config.toml
balance_bias = true
head_dim = 64
vocab_size = 2048
norm_eps = 1e-06
init_std_o = 0.00884
final_lr_fraction = 0.0
Below are experts of layer 2 (counted from 0) of a mixture-of-experts language model. Rows are named up (a neuron's input weights, with its number), down (a neuron's output weights, with its number) and show model dimensions 0-159. Each number is 128 + 32 x the weight over its row's rms, rounded and kept within 0 to 255. Numbers have three digits each.
Before each expert's rows: "raises" lists some tokens whose logits its average output raises strongly, later layers aside; "mostly gets" lists some tokens that are sent to it at least half of the time. This comes from a sample of Wikipedia text that the model never trained on.

# expert 90
raises: "ley", "ion", "ious", "ium"
mostly gets: "ver", "tern", "mit", "der", "ner", "ute"
up0:169104136173093164108146174093117105125151107234136137127106161170128127108213091115145110164070131096122141163154117133109143154163113134108112127117143125140114119141185111087123153058125112161170085198142138171137087084199112150118099174154119129132131083133133092133187103088117112102168097054128134146095113144157118172112166035088083143117128170116121092148135162124124127111112105130153106148129101142145089121149080137154020154112211184102106121136113151102151149128102119
down0:148120125094093136080143144135134188129148111157098073123109172107184111132082115191150151106112146138143176127122208169163097149079119162178076115122053115188138131150109106107146131155114208209150145143113096135129117178159129150078078138181117103112127151168126131112118152169127073124124120146101123098086072129090130124076062119185142104118157115088125104102142161148139130089167109119146077078125154146134126093178116070097082090131158098104123205151150149152174093166108099

# expert 161
raises: "m", "ate", "at"
mostly gets: "f", "ence", "ter", "fer", " fa", "ance"
up0:156101131115095096171116142137111043134146132125113137148152210095168104162132043102156067178155104099093093094082122151158150161125127111104169074105119148087064163165148181124112116081100069140161148136094183111091102138165147088129138170112116167130141121106110160134083136140090143153157135057115149173125105106092106145139168186113132109103082113092150198100130174106153184115125097090140124108067115141119157180174130087097067151143182113104150156137131169145137121120183119
down0:152127079080163156124083113180123185155092104170116159135103109127093137157146129159138150144115170131112117120129124051091164132104134200100126093100100125132163158129103124110141080210116134124108181185144044158144121076196121111139129101115078121132143110142162153107139133086138052116047137116120143112069159132177172174150080084106144128114145158169121146103099140175071065137072171146102123119157087118159114148113129094166128152145123153147145154124188193063143115163126124

# expert 246
raises: "o", "os", "ical"
mostly gets: "an", " States", " Democratic", " president", " Indian", "The"
up0:161037193099109178092188091106181100108104108126152069149136145098164148132152112111117050085104108117128117170128071162120114113141134145138141137110129100138105129168160098105152123122169110153155118044087091141147162119161157033145109139121183100094135152135147116110121076127168130145088134141145082076145105163163107183120142127038133167132120124131160186176133163106120160110120093116109114142170107141124107132088190139164136120098202124120180176166143130111108153086155082
down0:139133150155108079142099171135100085106138099170103148126101177147197103133127163122084144177149122147109108142087181181140119098115124160133136092143112120096093140097099060071161068163169148177191121073175079092178161132124121129132082109199170148117084179132119071119153108171054108158130123152145160114057084110131126144090090117155133137189120107120181148125122142160082167103146158117131178116121122078120106134138112116129090087173102160124119154122142194181129098072106164

# expert 100
raises: "mp", "mm", "m", "mmer", "ter"
mostly gets: " f", "li", " Li", " sp", " c", " po"
up0:132079149108162084123132138137054081105119164142119136078142145136089144070143135122112142120118118127166112140131166113129133150126113158152157073231141092074160106094081159146206124175137127042128144160147167162120125124129124186124116181134134116070117119101094140099170114081065133127141103115175120118109215130110146092042055150148144090139170112103106140117160132113106164145116100171101156106101102169145164185117107105117141074146124139113086114072121077124180152144166143
down0:107094123142016119148125179139113171080143144122157094160137115120173118147170131129054159166141136133091102113108134174231125155148124106139166106107212170122144121149119132140105160125104118119139098128085186201137136144097171092090139147164159082119133190092177153107111144127102108189144118148070077101158078084102141139121092177123143099175118139078118149144099103102119128129141138136108067120149161140096098145122093098124169108089120172135133041173113142097093140080127132

# expert 84
raises: "ney", "ject", "ite"
mostly gets: "dependent", "lic", "mo", "tro", "vol", "ol"
up0:183129101124116134144133127186134109129131129118165132150130100089096103103144149112129132113112119135121095138123147118105176163138108134109126138201159141113103131152103152102147161152164078147150161113078162148133195075102140043054171054100191132155133110101068110111117083133137145139052146108117144117137112137101144112136168104131149103069115130146120169093224132184122232104126136150106118239135094157097148150107155089144152143117167098141126166107157059125094108086141142
down0:172160082107144130070076115124082131102190163124087092133162111170099172149104114076056138169167153148153192074127128160125109043134122109123194117160154126147128130072128172161144081151116130155161180104155164144150073073130121097163114201106164132158157115106119098115112172125120126108140081146146092115161141167118090105094114161124117107129108180079086170135156150160125130124166144106153128086097050112133144137152111143071155194076119173096083134131170117094113121165110097